python train.py --hidden_size=256 --n_experts=48 --routed_scale=1.5 --balance_bias=false --router_z_loss=0.001 --vocab_size=8192 --tie_word_embeddings="early" --beta1=0.9 --batch_tokens=65536 --max_seq_len=1024 --max_steps=5542 --dataset="wikipedia_en"
Below are experts of layer 7 (counted from 0) of a mixture-of-experts language model. Rows are named down (a neuron's output weights, with its number) and show model dimensions 0-127. Each number is 500 + 40 x the weight over its row's rms, rounded and kept within 0 to 999. Numbers have three digits each.
Before each expert's rows: a language model's description of what the expert responds to. This comes from a sample of Wikipedia text that the model never trained on.

# expert 36
Description: Quotes, prefixes, heading marks. Opening quotation marks, prefixes like sub, anti, pre, and slashes or == in headings and tables, as in "O==".
down0:552544478559503487453444494431505564501522425524488528475528498481480534506491546545487492383436520492504520475498567532493510532500549551545516509487484515493554455521477537548487567504500475555522480400536501524462416492497457501540520556482534473534443485482513525514470491472522533500565544521437481418576482416516432502545483448611485564556478498501550491514451448470482498493453
down1:453533528508503446518550462481557563526410547524460526461486436603496454480533477455524541475587548526512435509482445514548513474457537473438462530438537450416564472493536485470485478476515512542518511512428538489501493460458492514542428475465550555463511528477495438442497497540506523488518528502515484487518533520447502537558550473456476541521486584437445522538434504488512460428474
down2:463539534539511476567508523494445504435549459442460454514529462473558471513493429482547505481507565504473548526544515531529572437457490492566533498460513486559506453509450507496520510436482438509565486496573544509459461442522566471480524444485561550402462528466421476499540564524594503472522455504581487485515475487422533531528507454589465468541523472532554459527421533507485523535483
down3:456493492524527487470563489421475536496504472516412546411423476560556508499563456475498468480463443466426469535484474487493528408502558454441513522472523522488543514566549563477485516498563527521592497569480525507492516511441469477490598498513535513477513496536518424561475528465401532527517468526525493477532501459530533504476463494478502526533446518461429538544513473474547544570409
down4:529509538475504520547508462537462536467535523538538452485481553484496519489469521446502471469438497557490472498478481527556455452456520500520432523547480533592498430451477592502581527500542535469557419452516531513496479476430484558462461496569538513484463540517485482432456515544481518591503510567489528457426456456530479539484512527494537468510492470479545466470421497473484434502462
down5:416514463434511489497566490473484493475539437485418421488555482538510516499544523444528566505497551482476430445440491444520552497472526405571451470512457492490504495533546490483525495474538496526517508519540564636460510486427472513503526521493529511483460550466460438504481497500466511479487431545517538468500551505483412499513486469505517507419444531468509473544495532492505570476521
down6:488435522544441456438456455472512548492574461475492521523574434569467561529557501579543526508507507458556537439521505509449508511501525529471536503507490489511494424439494495593509455482435561502495516523567543571475543477473420550581501467550500512487510580526464533522533498451522505533504470428534555511451546467587487481487503561578524458494484489479475475487509529488463485519574

# expert 29
Description: Name-start fragments. Early pieces of proper names after a capital letter, e.g. Se-isyllwg, Sat-han-ur, Jo-el, plus the after verbs like decide.
down0:534542506449458491485496481417445501515487545526478534589487432518529510469641503451480506502493478548464465455420520417507467468491428496516536513496557489493492440470508511488533496534609577499543489503548508506441535426480517487483426514500485497450481536566482412573490509510496471435560554537585469521522476496492503549487542547522484537512504445528457572522472518494438585498524
down1:478495488552473512518494473510473521444513503512511525543537536441510482547543450490439444546495501566395483429463463425434496487512454515556450514443447526496502437519564597593496515564570557531480507518514514508474488502528498497516417501529563485473522586449470494560441536530522481542515495496472509560517451502433563476567460485532473541414477451501424499533484516483413483554472
down2:496559542461486514500419450491483552480520525474546501504519537512518454464501485534527534531505459524462467417510555465496503487498509518471477448501544500478568472538444585545600544492473511556519495612554506537456453549441548510456473522440526508501510515445470526561519537554495509499486482520547490577436466504434482446516507516478511560524513454512535558525467533459430463522479
down3:544522445502465462493567473423482485457504551502568479479524506493556417461591501465580511527455484499496541552474470476492489499585524549495497520485552481424520488469491490571490498494505533494480520526530440573432469479410504592505502486470506493481515521518488474515462558447466475485529541536571431488522485501566516501536530452568525521456480460515470610490451521519458504471490
down4:597520501493477476556476437529462511468476507455516488435490525534573488415518481461565544569423491463523463511450562471459498569517551492544531460499541537484478438528427537557528542451432517521577494519549549530542464431517562475458500525507499492514469477493527568517472511562485504490535466506447505478448467488465519480576522499511427502506480504554457480492461499543513531478569
down5:499477487488504496522570514496485459539455449448540507494556439565562482490553520513579504506485448539506516442534517477497472468582484480532475451512500469425607446549490402477475535478458504529512539463455484555515513495426516537469472487463582511444487486494467438561484502570554448431474481524501516524516610433552508494492537527558467431483515390495503533542443483397502553459499
down6:456531459422474433538510472506524500500442451415407480550518502490525448468475510519534494506431441497490475476461470461538515511570491409511525485524462577465555492548524572554503508482481479491520540510502524525483530488457514555436532501476544504507463489550473542511471492517525505488444456500567485476509505541418503512480453516511511542467519491518501503556521515500439459418494

# expert 17
Description: Article after preposition. The after prepositions like at, by, on, plus name starts in titles and lists, e.g. at the, either, upper, Saint.
down0:468529561490506482526416599455499500499547460455464470509594530420544525553466464540454537496475491457550530475563517416505533447377535524522520489522416468475450502508462493552443461471474473492559509473539464490510562478523507466425550481502454483549507469522491501528453511507517488528531505508511553440491436432433492480470473494457508531472426435503504450533524510465484503487498
down1:525533519462518553512473602471544546525522459465511485497512558459497546483510519580485557489540481444499458452473518529406479517489531534441568542484459538449439454559546487508435526485455582525472500568558542476503536461548479499471463488488473550495512570448467492473506557477542504512471529536490542546411485539486516529451508546508525494475470441424514466470488584478508536542433
down2:494508474504508475543479529451562530433450495516453429440447436515538529494447444528521512555457463512515520523528548523493543427510546516489520531519426514526520531496464501427529515421506507502553506466435516474505449496505486508486483494449553499447449468486519499463441546476527527528480423439443539434446523517552462508436515434500499540505506448456591424418514463472450545511497
down3:443485549519531514488477593452510463465544493518459525485480571533563534525513492527409516474522453516540494493526486503419516557493490518438502542438489464418489503518554536558546464465442512434538497611443541464501482491441502501457521582536423531520485482532428448447560486448511500581519474510482505557525528477552490479479448504466444463440487486441511515470501519452489469483548
down4:503556493532516517534518579432534473524494477435500514557482499460529523497494528553498481506564562558504497470541587516500472513487473502446476478575415493455546591459549540418507523464495494481463445441482472513547461448502536462472504442508510537515476457463469490526500549455550497505589524486483519513459436549501472525518514496579545490501446457467565501434585520571455536502551
down5:417536533504516513562485534493454490424484440494517484453579448479599484517537480498490521528432470530545497470499533430479506479580524512508520534499526475476524455500463487538442527524519498560508505529572457502549464433499549451468559503399488500572439511437491469518462546452478560493537565441528534407507479484471478526458445410519394534495467510516541458542503488503409501505487
down6:461491502466527517503517594482503531498403530434489443566482416480522508494467549531494623414514522504566555480551508519494535454553521481520452468477454569400571466488469504428465507465435500538479486496538592447572452430562507508460514468505511482497511533429564496501433527487493484579475464483495520510496488539552469546494485460572496527456478508457546432516470471500472589476527

# expert 37
Description: Articles after copula, founding verbs. Indefinite a or an after was or is in definitions, plus founded, established, formed, created and credits like Produced, Cinematography.
down0:528471491496563452521492470440511523528417432486572532488468459472543508470509491540505422440524407567572521386514545455500495549457410526475531552524474496457465488519472537469484486432557465482522560456487557572476566534603513523509446520541470547479393530506521461541514499431524476464502431498514455511447547475492567526517519510479508479507495468436546519528509524519501513467441
down1:426506557492510434481482465509482518476501491550466540517519526613550520541486507501586438445463478504467465491476552547481531524386546483479528493536544562425513549506539498510477423460574525535487464460473579463480483514523450499515485505558532523456397566579542469501497469517486538455547427576528468550529466487533557587530514496486484499503442550485523468507540520447500473548550
down2:552490502536463487544507502514538519560560506546526482547534558462488520485457460516549493453420422583609516435534529534467491420491554532472478519487546527498509512467534602450498547486511537496548457484510515464505482537539505459476530596513527495464452536517490505462507479439483520515504528555454454467476451470546537508445557488517533485467518530452482574566548563428548456551552
down3:577484464498516506521483552507518529489525436500520504483486509543481530510462419537554507493426503514499571496511499539567542473516554454458543530461519546478485471494452511417440606481472469507467483532572535521458524509552463520431469550450512524508399531494507481432419580521498477476501481497470484517442514539544584501513510526395465534446481499537479516522518519487502471525491
down4:572524542474491447501486538480421501511474453580486519528596459446488537491517444509513486544458492517492579479509497462570536523476519444479548494504514520531505495468476509428438460521488452436511492601499509511485523532543478505496415506489499546497439540529492464429473447483525509545498429513492521578540476501515498518559509507492483454504525495560547483556485573398531506503488
down5:489526424522541493471394539447465478420542538520458476490448491510488492517460436505485542508492509560481526490511493548551543488451517468472502520521462486476416468500505530460413486498439428416553575517512511461537504482495489524467474563523492492498458576515502471452440500438531522524441463468495496539537465512486539506527484528522555501516570522493484460532421500476465508472447
down6:500489455421500529497514478516484446549463496444516550512508495509491500539524500529538510484528457446475495486467546451512459503404516528500436491561502440424538549437526450507375525477438459495525496450513529551506549499519509545521508447491502446459502530540469465518422378498524477441536532480585517466474473556574513529523486499600492523460565448538529591465448571515456565466505

# expert 30
Description: Clause connectors. The conjunction and joining phrases, sentence-opening subordinators like Although, While, After and Having, and a verb's first word piece.
down0:530472425459523517526546537467512481481505463538532470515502511507443487472475482504574479559501413558536484508444528511573473515456535482565560536509557506511515485470487524474466544464504521472549564463470519486467564503516513529491552536451406522452546491496427521532484472442564470482564486463531485526557469567496506408579444495467494473491551504475474479550542467492448551471503
down1:476468497491515493483580513512580423428510437508551518530528542479433510509491418514574503548495481582522507481485519485516517493471568455557495512468544523433503530513554499451515592514411505511471567503494510438523558482529467523475458494457473486442525449523525509479422480462505444472473527497561484542581484516512540482572446448524391491455533518490544511543526557510501602523485
down2:454481433488547486465498527453503510481528512537425524505439527494491526486464569553478493495467468592503505538506462529485504478489515509495495493494488493464509495480466475539488503459464554571506605487470528526535508445456482567456528575513494537418515482496574520493450504527549489489575452471538437575494490503578493471536425507470507565503521453493468512549495507468446567486521
down3:462520483552471595459480546465518493462564531476462536500501534473458466488488504501491534479459527523515471472468463549487492407547508490465454582496511471552517470495552504552486590555491566523501467460517471425451497505475471507456565558503577471490443471464478488487490561487508522476492560497557457496484536460433566490487461478546446539476543558466573520485468452445433461463476
down4:513476490497539496491559533511539571544553444518488529489507540546492521512525482531522491472472458603500549563522463501453497503524524467528535531460422533552534510509546512445516526511485550512519543486515481413511518479537450514431489538509529509473489421485573479504541511512511543560581505430508523528553547495576476438557438471503517509448439493441525462559500423464392462508481
down5:429424443437506458521586519546490523597480515517512476571428604527504566474511546497520486472487477472568483503476483511527506496538473478515487508542518456528570456468493483460537478587523517514464557457537587462495524493519500558499545517457516539452489492503509551470517472379459494496541463525549394520549493549396467528559456533459471538524473453445457483504516490567560561453502
down6:477465484456511577488512503470567531490546445538471527437462496492526499471465495562543461532495476607466481552471510466576511541540544493559541581466475509467523495482502488449492524464483525510478545470533582467542521474532508549467499530375518556471490516511546548443443490501523474409468496463547470512549502569520469517533437520516507534502490503472516532495428456495453517480446

# expert 31
Description: Verbs after subjects. Main verbs and name starts after a subject, comma or and in prose, such as took, gave, played, served and first names.
down0:540542497528474468582504524566529526480573512501454411439474535494573469466507530475500489494440486460481558436551517510551500534475478530448491494499570438467432534536516492511486540484429470453574589552426469474471486541480505473505488459489438525503521497492541505573391391494429514460550497483409506564567506433498448519545462465511492492531449490555412470449477448526407517491496
down1:530522464457570548484546522534504545584494458570500481534435521577502490535505408433524528417521512488553543563471470466571466490581436497504632475480482571468530511560570471525507522376392471536526570544550566535450463492526451478470540461508459470478540542439534501494549503495470503502580505504514527569490447512551449515546537556532530488492494446491497475508457500484595536518413
down2:482546487460506469508544515457520513468470470419458555498496516493494475499529418449530485580484531587529535514473450506566508499494444441448509523535543523482552578515518492446487436457457477458483492549493520490494500503440554547485507518486553470536550454435569445476546498529521496449536466405529494547454547508443483548482455472464470515518521456503480512510479510454449475493457
down3:524411483478516555485495498499477519536460545574448501504459479439498536455507461485524526523416507556514540539493449492500544554535458431491603546545498586471512513535574514478441475405440478512502536481538526522497517455492452462471479481514559490518431518487470499479468442479473598516524515488438583510469485521577480566463489514434520512487536556533559478442534450540498531543465
down4:599497522512459552507538499535514451548486451509572511496483536508518498421451492465479459508482501476505544476512527427547501517495467446465551526509560511514467488535503446420508505460487473440496377475502547548412476479573544456424590455469515531488483547521454506447497512472539485562460548540427558553478455500510447493490509490493491468470512471556521515475503479503471534477480
down5:594461452515499432495515494580449548516456487529507492487476530446554524518463455535498525516433390494546559435512451494515453520447485500518526560520524492423490528551485483512441494487450514460524537567542536535428460441531483483454548478537517522513533547437463497480527516542498477507570515520507552513447478524545428522476498565436525485434513532540523473481472552512529519452482
down6:488572540497511468487493513574484522485493429475554429544509488468565518410556589492608537507522515528501504569523522439509492487544450424509527546516463455489486451533469454502521437520446462438477475447462547548560473468477462558457518523499491460479513584503543516493562521506572534563473529485474542487483530454539519520513515510475494541537468475465450401543493507520493535517524

# expert 32
Description: Common noun word pieces. Second or later pieces of ordinary words and compounds, such as Car-pet, Farm-er, memory, metal, ments, per in emperor.
down0:511435508454493579467479502439558423486454487457554533521459510524545551502540441511523468519537496415527493431451491448432529490554514444520500408416461494459494502617547509480511493516532523508559456482496506513484537466492516526486462492520535482396446588540499495515470504476525509538547502540484453504411506489491497488526519528459470520497528488467526522527465459528432476503464
down1:485504534467515546443596432493544514495445506506504568408513531479504484481508524508512488489480489462478458524534472601419510504461491537454424496465463536414461483475564507501502461480488437490480474566464557481478558505507482462526440457536557520501444538511514462489541487561558486529585541568437532461545588532505500570448433557495505512485564448530535516509488486456524562496434
down2:438472472540470554449485500468461476487433498524470509495405508518529509532583421552458471516475461533447472519515508476483480453514433466529468473472460533532491583572531520472466453570441487464509435484445460492501568458466562548558506525493556516481472516557590464477513568532443514491448588499548456532454562472424551498432446500475495550487517489401510496483454517500465444518483
down3:567432505481527450454545460454528474502517472476555486519491508562470544460597537497500528508522497552455531564434464579479503584485447564519460455512509555533502464501507378518506405512516458550505453484483514567537493447513493589433405510532510569533558556507491513453444501451509461471566477521502464430559495496507539517509478502589574505498559502506425498562491527464509461582547
down4:514502452501467511499454486469444460528432568491561545539472494502464461436499496507526487529517459441519529589471510519455523431525496539480498466547488475446618449490530487557449530555483465483527494514494502395533458521555462571447512517480514568409447529438480451442469531476535392474534482539507484504479512582486508576509465529496601493475580543472560543502576477445459477457448
down5:491505562504469486510460508497461437535488428541563510447473476510475548533487477539450442447472460532503462489446582499512490474551514484501531465437489507516487522525550455528513551601424520506515467568489539541565569537500583565511541522508494505478492549497508512493530524495524520520546574492514431503527496482509515498492509552513545469520502434400490500602446568486552488495513
down6:506557522477405542517489462467465539508506444415568588446485493568509482483505504472514515518479507488485482423465562473391526454497511497496518482492546479524475469481504522546483482545463507470537479510476491541553499561521531545455446522448520480547520569532503493467438518491505463523494508529469475385504493512501496510400472541568501481500534463511481533590479537527543461475567

# expert 35
Description: Sentence and row ends. Periods ending sentences, line breaks ending table rows, and final word pieces before them, such as leaves., anniversary, Hindus.
down0:500504473466507486500487478484510491538484495601598504403495478527545549536533479509572485491477502487470514479533558516577562513467544495396535475476490479462458433478488530545470479527489516450502459562576509492477535492442513456494528452584483548481495471479441457479511470518525478497457500587458541542508490454541603478501487536532584552459452473484464495496497574502510549497562
down1:492430430434504496543544496459462518511467501476496560454509505528566562422428521553436569504478518478500564465487561428508468539554499449489518550505513512413572470552470488489418483602525485491486467455504570464475499470527436462481513481544562490521463462479502472537508486522534543467461508496526510503518470505527474475550522527548491489521478517473456494512481554456515452429526
down2:454473552513483505510575466462477421455497473505442504545555420464438453533479518469434500506473523525510457485442541488530481476467439483543509523541455570481519415526507503445477492514444494518491513515505571495490463434469498436557517500482553421513386495493567451590491514529534518429524489487502473460485530468558457574553529525543481515474476480559490510513473491430485478475488
down3:474522438547513535505528503493510498556448532536548556510432415496443520503553430518492526546496501524486499463473507473589495523490478493466521455497511490495493438517440425503459449440478467563506498509554583466468561474528500514487586464438505454503514562430565564486559525442526422472443480505531607489481485510491529610482446479481493476542497516447483500512520562464510516480513
down4:475416489479493521497449496439433537544444496565474470536505461553502548472461544477501559441455483602546474538528507490504513497513579498493463537505475520431484529524509466530506545520469504443524485505500540534529506432460463456500545600490491461509504546499499445530437572514548531465482453521532504401518478493571523525540530476484516506506529503478554536532394500432480455500527
down5:433559428549464538471428565450445464442499562567493466497476460475544546476540459441475400557520468493478533514472492475594478548517458514520520545501502495481566519477534539541494504526481487505512453431540548514466572458491530428557544486487517564480516512549502463527477462483567516522498517509491565431572456510498547534494501516495475485433581483536574514540537533509525474440527
down6:509538516567439496509425544553449514477505524540449441481458517480521450519475513500483528601457558491512497472504488494536570478525473544422458497422442430570473567491497509455519519517429425480609478585528516466488524450496513482487548487575511484516460454560520493552476482468460569497448470507491505473515517458457544529577535505549520457474530498478478520538466549480435476505495

# expert 8
Description: Starts of table cells. First token of a table cell or list item, such as scores, W/L, name pieces, plus sentence-opening For, Despite, Since.
down0:423483552440467597553463535509454499509489531540473468535556536438414545533551395518530497508525462511519531502525493486587509479488425536513493544493557536426540486523486484520509571496457503467539453410548547555556530518495499509422485565437524555475465451456531541539549500492552534555461493506441569483522494485494468538488480438491454514541458421485508539445496506457502489581439
down1:466534478485445466570472484542505533469509474566484571481551580512450557513508508563491505488502519500473455482490510540573463510554484482596552450567506527446512517418507433509503482455472402535461527512459507495489446492465548492447535549480472532514494549497504560433529539493531480499499534493463516480428463532476529534464467467494512509502475480489485430427497449433519493438481
down2:492490531465499553533536527459435551405471527490457531540529495528531496498468510549450506555481482461477514488486468461565523530502501520582545461534446576484540533507533532490450599488465437516498512443493503523538525534459492475435495528475496418484406527492488449542492515470462492551570482490427517501534477464566527471469485553503500486538426417495553493529431548411525470476442
down3:470463503459463465571555437450506487525493497399515505444514458503496436476514454452513480540507490473520503527477575547544524499491457488560506513521510499530507455490455547493510596518551450463459461478509518562541533482402518564467542435492469462462500447434509494538423552516549514541463472460537509423476466427446535524522486534491503599535455527492379514536484481473589486485526
down4:486484469505424496573528488504525564493492539528455476444482455430442499563502437562516444476441450508520563492590529523587438447509502497573434530494544486499475436482446485468509420518498496487492456486537542432423472534487503555489474501497503470438502496530601488543494560445551424503517516497450613480482442513528591533490487514506480566466467505540532503550496440500554481559461
down5:544490532474460505505468467438511498588453505471459509433514484449540505458545497504435474561495529455532489505483570529451496492510414481497485485485545530423566403442532530573487574453511481555474470498451557442516474580489408515464426512535578527490479500483470479536497508485534532496535535480499549524485530486553486478495511497572558491546513531515439498499480455402487485431497
down6:576488444443482522508484457535504557400539494460504596465441489496495537529533506573524512479540476460533530541460545534447491504610482475464508474490547527448455512505503469550445504450465470538502551460453479529481437474531490456467411476489446531443461519521442488507537475414531497542619525502486476490464546493511517565441500482534509412473551507523486535435474436506480535515468

# expert 13
Description: Plural nouns and reporting verbs. Plural group nouns, quantifiers and reporting verbs in running prose, e.g. people, soldiers, several, both, described, mentioned, according.
down0:520469488538468484470519456488448544531558508503404473509603496502504497535492544503524585486560505502562454494522538585479485433555520475485464553455477442513508513523523503530543430556499507432505462468431469548466484458469454528555514507555572500494484562521507554513495581418489491466509455527467496482488493453532450490512530474471566547492506545560375511565513515534505512473518
down1:515579472547449463489534478538522507530512470441467519500482488457492576553460519435465515509486556486424483451561502491592472498541606499449490470452476511490480499489439470409522439547490492484541430496489522550533479436520468511456485574513452445513514471561487486478522483496542434539481454492490570492432525487547479482480525447578493496547447560452455525518501435516525542558451
down2:502553511525425525506517509481560523502469467501485543426498488453470502524494457550558562459495510498444563449454426525446552449418543557503470510398537534548516492498571541519538475449434487518502492435548467499523529526494482533529482530574526449448445512524479457457514441480517506515559496428499491520535535477462554511508463542578571504473478511489455505446514504475479504518445
down3:482470471526432426497483486488532542573549506496478514446497510591470544490545499531477504489432489475483416405524500489567597454520535546507578505498455450565474459474459485520513529491423499439553462483537494639543547489485440539487423522483530499477582529547509465430472424478546489533476458524481484501466450513530471438468502544501490536568448480559414487479466499489558487529458
down4:511505410503545440477423456440517523508497593498524453523488496514543464604503525420496534441534532525489509522472520445548483448483526554431440492529462506511520520543522492454473481473533502460582507437511472472532496398510492558469530565461488523509485529480540531484397471480535525527511499561511473468534532438514454503553534521485566511478492528532501466509463485505527467533488
down5:355455579515526407573478546538556557479492529539476462431509500443551508446533441479484471474507487534482473479431567513556496484485488520541591478411477530509517529496501504463460472521493439537450522540506518486446459446537491534520457504529492528510500505496436451425562460497537462437491487462502503504528483513508527558478502511487516610494496550450491477489493512534525434482511
down6:480527497522469430470456481521461448517450518502482509473463534515446449517489441492471445475551497480459485530428466472556443501506494436443476472447521502484562428508518572549450483479504447546559508477487528473557580480584450524513535558601555494468528507462548517454491507475430457530518433520426470456502513467452416506450490551525448462464435551497460465423500532489511471521452

# expert 7
Description: Vote counts, table words. Words following numbers in election results and tables, such as votes after a tally and Turnout or Majority, plus odd digits like 7.00pm-3.
down0:471546524490369498486469449488505431566457507486549448416433523558465487499509502516559521503454482539464463505500482452559487526525483465528456500579542477562505561521417475487511445444493439557508518515525542428508525513467535505453520460413475500536513594528439460510499515434467442519538518514518552511475484513496407597495424481472494453536461530455485535479555548510536546491455
down1:477486447545484540463442480519453503476562545502474496587542487468488441590453529491474566567511472516442415525478527478493465501513538512476518534481504447518457449483486473514452547479552511462550479531536453469509475548441503584457458529412442429514525523461564520498522499510524427512501490455510510494441406516506423552530499497602438548488437550454502530488517532462499504551515
down2:523546487467451481428474521511561455516511489524535468514509515455495481467493493523561507548446478566553567570544458541464484517535438507493498597462487485513499442447477517493530363503464482544522496469480560425469546545549491432445492496481506492435445572566466496501506481467506522536472469543503519503551465433553524501509513511443448497449501573405503535479433544522442499469502
down3:509534500482480481489407486468518406602461510517560458538506437519477426510507470490519439503401492534440516515494524549588472559498503492531481485584481458480521539460464554516486526483512496531556544477578481508489522481540582502481514407513512490515501562479504456490459515423534469464455486509575521519450489517494498526550549447492571509492441513438567445495527523419460470537533
down4:465549506428482507467475535511502503525493493516481493534521498504493427451509502461519535464417481534491466537409560527605513534435508483531455574450525507541508465479448565510528533424506486529576533552511475472431474481435586573502536446441485453491510559421470475490438505423521512458621578468564560496459446475469507497545511473450497557521490521517485492513442512453557500534498
down5:466548506460500475586445531476535485564527533474530473489574498540535410435474522418521481493467501512456514527476513427539514547553536417552509491425538445480477479480470507531595460421566541547487542576528505467483519454470524475519439507444408506514547537524506526501474420430472494513469412425529535509540441500487452509515497499472493532508495474484488485507485550510508509517455
down6:574440537487499435510460473444524421549469487520513502596558411504494495460584466506492541484484463506431467457403508471525488496533490494430509536551512581484543496531489537476415500515446502496416469553513521458470469467457479568507479499508540499439552500486507574491535451532466462454517527445550542490504496507452488483611567565502500571401506499470456486455416509472445500542508

# expert 2
Description: Verbs after auxiliaries. Words right after was, to, is or be, such as done, never, more, already, appointed, buried, considered; plus assorted word-piece fragments.
down0:480485504536472505535480476471541536441483595486476483427507567508468411536550467554466504560515517484459481568466533569510496420481531515518498473514540471551465511423560487543485552447478520481446484488546503417457458540434511513489608520473436454595510508526517531530500518466484485513469444527553515494531494476477524556469510452525514460460502555471483549484540562501522485500518
down1:502515461500521485478571453488506417535508524447562505425588464504566581537545481487479493510517540468551514528588427432467559466490609541556485467503506502540519464583507409559532448525468420443448512452593463509529472491478499516422532554508529457517532467511570509448475537544444483496480443444544499575528490449509482563483472496515453488450420550523426484503489477507418491536468
down2:434532502551544488479509434554508416523506441516541504416491460454528581525514528465508461497496547520573461477540441458542550476522534499568448547477512515538507498526531438489539444488444538502424573466500498502495478480464525539504511477551475441546589481568549492520567502466534505516568509523466528513514475459551436519457514468465475555513462578499545495521573534470451519505475
down3:490576577442475404511490521513444507441472497451548509510492558459539456460523511541498477514508508488518469553441492427578453496543486430492554503488549529437477519521500476562429485437450489498439549548478542511433512443559496514445542440523512487447571534504533458478518559541539508503484503497569508513491540492528557534452461538482433479550533510506553477495525584487497563499491
down4:513503519446525481553448525465527463595592465472496482502485517450502471503510500525527521471459506507589541540449439432570519566469496476544449477455467473419483488542533564491459507406555464532546562489513470510526578452522573517531448516481532491437488439492556410472493520509569544487554463436530493520522511441515547503455475520533506497491477552430492494520488498472432528482468
down5:500431487522555488506537448550517482464476558452460477542477561526501488472489558496517472515480551512538515482574531490493595544482549541564444519509531387614476475524488435541500508517477509514530531475481487549458500462559554437481469497493510531512533478598545479400492454540462456515503466487477512545479470491506528601478456469571446491454446564525471459493491525507421543537537
down6:500535558512467483560544526517542462435483471449518520484473519565496478498565478436473491514494561520482475528482548489538486522477548506490552518473551513494529533506502544542543485507431489458544513505537485567508539449472576499537456497434555489518543498518450489462516454472470458453600479473535394528517427504458504525524456469564518482528476560437500503529486445501502517465547

# expert 28
Description: Table and infobox fields. Infobox field labels and values, from in competitor counts, and cells in statistics or league tables, such as College, Party, Height.
down0:563489513424533564507442443499480438498484533523516582468468410513547460457492509488534496503483505516542477481477552515485510458533398490509452471515485499515492463513433519531418453456472473552536487425557501494537441504466447533492512458578474438444506498544474476512519526481491506522384451514474533565519452448552503515532533537428550539484520515509464506481464462563517523456515
down1:509509517429441486471510444471532486506497442467475525527512494494524500463527545492475512468578543531507485505545560481495485466548513442467553494546463515539534477503541493573536501472433522488576438464455513569436547513502562517535416541526444416536492490553518450446554559505485466549463473495493472542483475445461491507492566448519451460602475465512474468484498596461519520502529
down2:519435449435467499491540510505545427574445491412545492544436463522563495488502436482573526476492504448624533454497423482480455508550531446463522512500464482483531517590464511458442537564451492478506487422447532501518532478544472552477453505510494487474520486509498472560581478480524492504533516545494524493529511486519519563555541489507472486511470564496440564522443561446531561431499
down3:501530514422489476517522456515484478502466546490461482430492480543523500484542464490520480479479484450555518536449502458469556476495430511493538462485549509508521487496480483454520543561457552487512557495484532491401501486522545567488443473443388524429565466611500447526516446470503487506520466513541482518550508479528486502505475498513515526509560471496419648431458525436512535463527
down4:486538509436512523504480549536531507463427462581483519507501496421503584477573526439516556493505484566500525519523542431491580484511488428510498486536467457436565489550469481553517503467464555496534534547458444605437523514520478585499516540453489442555508592558564466554478538398500491512478486494454530520562511468494464469524462539478469531583510488600452456528497496512535569518538
down5:492496449502461511488490481490485539507490555564511466503480525441517569550528533471533542512458496525562472444478487474557633499551476537476505560531479452501543498615439449561475491534461478552510443510477464518489519473502517456470514479462476448522529503544517461541512451491480513481501459477474556541517485497460431472644563526525457508511455530439420515547482563488504455476548
down6:506524457415554530511552542536516468459500501521518480503492497411529560472530569566554453478541446485533504532512452487558533506538493481449516480458409550447501486472497461564495520459541562568521544522477564456536497455532445508496433501475389458468517567497563482487506471471515487528457432520488427454539537476499497532534444504504468432569426476513463512440496490463522492511445